Weights of a small mixture-of-experts language model, trained from scratch on English Wikipedia.
Size: 10 layers, width 192, vocabulary 8192, 28.3M parameters.
Experts: 80 experts in each of 5 layers, 4 picks a token, a softmax router, a shared expert of 128 neurons.
Training: a variant of SOAP for the experts, 408M tokens, 6229 steps.
Below are experts of layer 6 (counted from 0) of a mixture-of-experts language model. Rows are named router (the router's row for the expert), gate (a neuron's input weights, with its number), up (a neuron's input weights, with its number), down (a neuron's output weights, with its number) and show model dimensions 48-95. Each number is 128 + 24 x the weight over its row's rms, rounded and kept within 0 to 255. Numbers have three digits each.
After each expert's rows: a language model's description of what the expert responds to. This comes from a sample of Wikipedia text that the model never trained on.

# expert 29
router:142123089156114146136181135143136178140126155104152170127105122100086110097158142108108134132139157105115117100076104144150124133132156129113102
gate0:112122086137152124128129114141123090130173129161131100149136102123155185126119089134136153136150094112092159149107156139100105111171147162079135
up0:148124128136128147180159142130122108120127150151127150133166133086100150118115115130150131143135107144118130165142088111134152145138119096127126
down0:148148174104125118140153150131106143094140119071143100128150106129132159114103121128173173121144130131186138135082115154142135121146158119131132
Description: Word-initial stems

# expert 14
router:097153181105096113131107146117178116128129138157098101133140114107126149152111113098169122108151082143106119110123156151140118150115144147122146
gate0:145139154126137088133123136126077123121081139146137150165131154117140127117119125107118104104130110103101078096129115124118161121117114114151104
up0:133117136154161130125114148130128109121117167152094139144101125122149143130120127096121142109115119149072136133100145150146128164120151105131184
down0:170173115101122111144150125166139155133118133172119100126147119146114151166115087118168139161147122131157103151112120086110132130189122161127162
Description: Adjective endings, sentence starters

# expert 61
router:125145141147106144132122162133129120147137127109147133168132171159165133108126144125105130151148101095121115134143100141137101134139111126117144
gate0:146120106125174128118122090179145145107115192094147143136131157117170109151115078098138141114138111097134086164149117113107111121184134103115109
up0:103100118183159126145138159174131118132159099144081117144114117140121141066128137123140123126126150124102173130142140181091078100151109141154103
down0:106124163126164160113130121162182144113111135151133151102127049137116119123093154095112135142142124094157188152122120076113121099082113116135118
Description: Foreign surname and placename endings

# expert 10
router:115132126120157106149144129130132128092160181071105095133136118099100112104072090118132165103100138117145137124130156071138163109150112101132109
gate0:126106085094155116122111125105177148146082140139138121153109111152149152145163114138109124092142073121144107121163113148114117091138165164112122
up0:099159129140122181121112112145097075126167096143103135111123149107116127091126135144140160159095192105097151124120125106122131140122108132150142
down0:121079160126116204117165095108151120175138101122150118167119138134142150161150123188155154133084157127109112100140153141123125089104115138110147
Description: Auxiliaries and adverbs

# expert 40
router:107103161100163164113166137109139120146129127136134144120132118122100147141145132106138146153124108137142101109151099130117115112129064134148157
gate0:107155161080167151087117119113087124081099170140190098160108109139119124124107137110131132121126122131119129133140111098141149120129133126055116
up0:107151186084145157113161114101108121079102164170174080163135106162086126112114114099146143150132137137134126140134140102096130088132126119045123
down0:073097104163088127146146103160179139100144157156095170111134096156110125110157165139141138118085111151112126105122156129137121145074090119095095
Description: Units and suffix letters

# expert 49
router:143117117106147097124127154111085110078144166109137113141127109102171119122094181101095120128116148139123118171136151094109173125116128121123138
gate0:154104096168122120137159107142163167149093135128115122132118141169156091094133126156096176111114103119120126139137159116121111140122173096132099
up0:142132155116095106135116137118131091128137136117122113094163124139109156108131149105140084138141174168147128097089164133131104145139114165091127
down0:176107127150123113119112162162135084156101156099134105120106158109110126083122115121146148110146129149101103128159102145125137086141151140089148
Description: Clause-joining commas and conjunctions

# expert 48
router:126117118173161150094158083133096115098150081174173115072101132114104112133152093103140159131120141127149128158122139148082128128174118159137069
gate0:144083117115097141115098131169120118088155100106097121142097108089144107135128136139180125119135142108154147116104107140132113135131103112163109
up0:150090127157150102137127092151096142108144126092118128132143144096130129136140137113132128092107156118174183129097092072168130147149088134110093
down0:146173087144121130159134125141146145116076176143180092142154152119139083102121054143131143128130138165139124125110100154138117126160162152165145
Description: Short word-start pieces

# expert 50
router:137115114122088133130138173087177076102132155144131155154117101102173149116104117140141114074134121144085157115105125143105151111106093133144133
gate0:191115128149123114158135136137107165136150115164154143129144080115126158116105117109128119114147105156091108118125122130112114166158118150131114
up0:130119138073135162160148099125137138115097138135081121126145190112120112161178127136131123132100120139121132154175042080134134114106103137107099
down0:132117165119146134108170185107168137105091134129113155122155130147090087141125164119122133128167120132136111110151119164113158161121121111153093
Description: Object pronouns, phrase ends

# expert 2
router:069107140099125142147144110108144139131127162108092152121117164141118087091161121121114135151124115134108111060115102168137102136099142091093139
gate0:148167157126085159129145130145093102128098112088070131126131138124113119136112105127133122132178130159109144113140126135145080175175134126163147
up0:122128100133156091108100123134129163110138138169173099130108144122100168136179143110098150072090097124167130128110111139134122102107104113089118
down0:159121121099117174108100130112116148132133152176141090122153111114183098140158168117099125122146103170089084163121162108150177188111130128103154
Description: Country and place names

# expert 54
router:120127142135146150129135132133130084118153094126125162100110181185132108128120141175134138109144093113074116096100127113140119155125117112139155
gate0:134146158080164123125122177122114108139135134135087133128127141149167108157143127120140108115135149137124138130116093127149139112127122117098137
up0:155113121157162167145150144109130206123098122137141130112122124114120150131114141130109152120130105132168088139146148131123128101140128104128111
down0:134161175144082152109095094141143142094140138114158113141118123141159128134094107136073156115103096099144123140132179108107127098100115130114140
Description: South Asian name syllables

# expert 13
router:179103153157103152108141119097133161104128117098170114129124125130097097135150156144126105127159138119117137130134070129125083105093135067138122
gate0:097100107168116110082133141145131153125144139134116131158130128109137134147149110107113167097107147144131122129147098154076150143171150109166144
up0:159117170102134131111130111172158105150106157078146173132136163160105149173125130142126109150144124147127135141117115105187159099131137161099141
down0:166106106087110095152092169127141129128119120159167063125107124101142114121125147107084122093127113169100099125141098113174165138089121129123163
Description: Spanish and foreign name pieces

# expert 56
router:109125132139111162146118135114169093129130138155117138140106159126125134102130147098127098171109121161131112144143131140110174113157155135174113
gate0:130100133146124125153091147129173111101107089135179109093116152139158127056144129125138129171116137149074129154121123061160121146115147148156112
up0:108151133126137120121114136146131079175164112142123133117154117151114153125148185156155124143124137111107150126102146148156178139163151141137133
down0:146140140074135146154152137136161162150118117135105112123117145138145149156094156127099137117123149101151122171124090183125121119131147100075179
Description: Noun stems, 'et' pieces

# expert 43
router:108130110113124124128069098100120115136130134145129121114136150138144102101128165106152107122081162131151139101180131120136141154135167129137090
gate0:114154137079120107144125144122097148107110148119131114143148166157112133148099135133118155128117126144111144139132141090109135131173126125127114
up0:123102146184137139123150153137159133155107080086133108138122072098106117107144089156139096106164138120142099097118169144094142120115058146123143
down0:120153110118123147133134129192125131089148160136137093139138158124133130139169136104132132178144168114111169139144138127141159149116139094130071
Description: Century digits in years

# expert 18
router:118139161093103120127107140128143145119115176122145142125132119167125105165155133095124087128130123163147100117120141191144129102152166127095131
gate0:114184147091130105079079102172117095119168176111124151132094163150091147106146178105130146155134135172119123126143126145084113097119146136146086
up0:136092113168159146166189120101155176127108104147138120125152119114160169121131110136090149101065158114158132118130137117164113170123110097089135
down0:163179124122141155131127083119149096132114100107145059103094097096101171137124127107132119169119119149104135149158112116108089164137126168141151
Description: Institutional and national adjectives

# expert 52
router:147165130099105168170089139115132150167135121107128135100142068135130111156123172135145153148127114131092093121081087157125120134141171090122106
gate0:155079111080110130134122137143112175078106140143142117146135125150122183136129139132150095122129163102087145146145124144152147146194109129119113
up0:099162162103148105131136117111142134119125125101166153132113140098128099130073140095138141172097156158138114144094155130113143136098184139067106
down0:117164097139123193143158170099132115170155120137168110145127123114125102140134165133131118120134153138092134122107139151101137104125114118107113
Description: Line endings

# expert 23
router:143131165123151143079115124105185119087130137141119159128144154123107126112142118092125135094109103134140122137158141134143129092102080086158117
gate0:119159117108172150150152111133144131147111133128103147140112152146076141119129105138142160165117116130113134106090114136136095146088166147081130
up0:081097079156101108125153100150150136106131135132106134108132088105179134157122167145135108105167149131129132145187117125142128121153142062116112
down0:118141092142119127130168130123114149119084152160132143126132112153156114104112124167178128132113189132128110115109089146091096121118126125151129
Description: Ordinal suffixes, th pieces

# expert 57
router:156140150173099144091121159143133084143150101113118131096115081142129119087160177125142111140179130139176102146179167159113143139102115143161158
gate0:147132133086150138131169125122115066113137165132151116119102124094102110104100089158120122131117111151103168136110135136113137161084115155106096
up0:119133128110101149109191155121091119120139179132128142134135104103131154155121090150148119143110103138146114142137117155123174109082123144133125
down0:117110143132114137155161129131153146135104132128095117131132156105120113130096116203099120115120105143125115137131162102160165086118126124124146
Description: Common noun endings

# expert 15
router:097128089135125114114122128117136147128137116129103132104144110119165170132137122116129116138129133099091096137109115136113118123156160110162141
gate0:117133119104128134088139114141124142085116127113142107094127113139161171145146088126106100167118120126118148124084105121093122128098136150140134
up0:138120130150143135137108126125140111107119155121109093108137112137149109163102102135098070069110157126134186143115105123178078174131111164117133
down0:131120159151108157153130103115149086140107142078132114066104154143119196174120107101121148129165105103126145156135094122129112113165152115106149
Description: Mid-name word pieces

# expert 6
router:163118102123082125162162133128113160112133145111180123133161135091110090073145094106134137107109139137109154112095106127094162118109126095095105
gate0:161095162116149130156106125119161108111155176138119124105130121176137142118156155126115060109044115124152150136162113182125115118145113119147118
up0:170086136093153087121116090100144093113156176136125126127140118140156132089127155116102105151085095125122148137138110136121127102124110130132113
down0:108131122204122141152112122145146123175163131152142135116187146132135133132143117140134121089102134122115097123082140166135144146084144142110130
Description: Latinate verb stems

# expert 46
router:140110115149101105126145112122149133129144110130136141109138099145058157155109136123162130132104136162116142168067161151096135169128136120110137
gate0:166133103117104131156108092179148107147123133179077141111137139119126136092158134131095131171135152143148126105072124141146125132121153114137133
up0:153149150126097153098158115159137122177091120136086151140118104162089112118134105143089139179109107121129144115135137128136179137155158151127127
down0:104117121131116110097123126092155112112095128130118127104160190097116140139127095128122164107135127136123147104112129144140157139117148149126100
Description: Numbers in lists

# expert 59
router:129172117095170094110116122115109123131126118135107111145141111148156125175102137100079078119080172144129102125117139140100149137136129101155123
gate0:142113105089155092109143151113163113129115142145089105153110122126093187169131144126130094128100120077141155091133098142141138115157162164120095
up0:147119114110162077122081140134133100111104103116110129096142118112134085166138147137131113149118084090134116134179152112144140107141098161100098
down0:112128123132142114148092138119157132127089139121131123131136083156132194125139098151144113158123127105118134111110127147119097132176127153140133
Description: Paragraph and heading breaks

# expert 26
router:121172081134107150120121120121113151126139099127151151134167160181180102159155123138116135123137103118089164101132109054150166112097102119116090
gate0:101160137128183141127142138152161098145111174156127146160136121141152105110153128144121132136109095126085126109123113084115146157143164114145096
up0:118148093153124160102140126126101143107159095144082140134085137122133183109110145085120165128130125100133088124108117127056150055114117127124118
down0:097119133101132190134127127173132089122139133137192110115142141090124112133104112187160182142113164119182175092119111155086143156149141126123170
Description: Foreign name fragments

# expert 41
router:133144144159118132149167103143124117159149100158133163116140126123137121102133136152111150123128156113148152186130093100123178097135115134158119
gate0:128077116172141117152115141148111116144142083140156064115126097130127164145112097112145104149161102162124120156074186141114146120127133117113118
up0:122147156109106118136138135135080124134109114137104132133160095162136173089204130179156102150142100118125139131132146137123126132137154142112126
down0:131126137155137085153180134152111101117116127104101138121070120109124108131165105116116126139075076107157129139119155121107144113135090115119088
Description: Lowercase s/t starts

# expert 27
router:084127130112146064158099149168094125155110109144091122119132141138142143154122179126144048095110137132115143179104143131086137157128137098141132
gate0:135175128110204118149105083167151101149152048081105122101129169185095136139118136118108114153113133141140113136145121124145129133124161127149159
up0:147110112119074139136138168100127161120111200137163120164127134040124112103165115171145125086131130126150133104119102096149128118154101090083129
down0:143145130116119088155098158163146141121132126155102107181175109102162128125051106167109114114154131152128112135089111134151101181128101115102151
Description: Determiners

# expert 42
router:123137110122162135138119135111114128118118148131152117114178109116136155150095087154126123136121141160106147143175147110147111155119114136103093
gate0:115120113163132123141146096119083122140134157137128127149138107146096161108109167088088156127135152104096148144110127107134141104133140163113109
up0:083141129127102144156123093097133152133116124114137137105153131160139169150132137090121124122144101079173171121125107112127155113154138137139093
down0:144151105146111103140142117118180129122141096111114125135137109105108127120140151103094113108118130142113125136117119166097123113088114112122173
Description: Number punctuation and signs

# expert 11
router:132119126087160136118118112187130169178142157116132114122136089113138146149095107113126090152121127150125081133130174165139155119109138149149131
gate0:156147132128138126121095073159150103135200129120151141094099131138117126100115128136142147116110128102156086134115188103131125136129145140092114
up0:100145136161143098125108065157170132123149139141133132066117110092142154130118126105127161122107087120141143129119175134139089140133100156125138
down0:117124127137127107117132125131130137120115159072145085119145132141111139091095111105129139105111156099120136149132104138091148114107090205133086
Description: Mid-text punctuation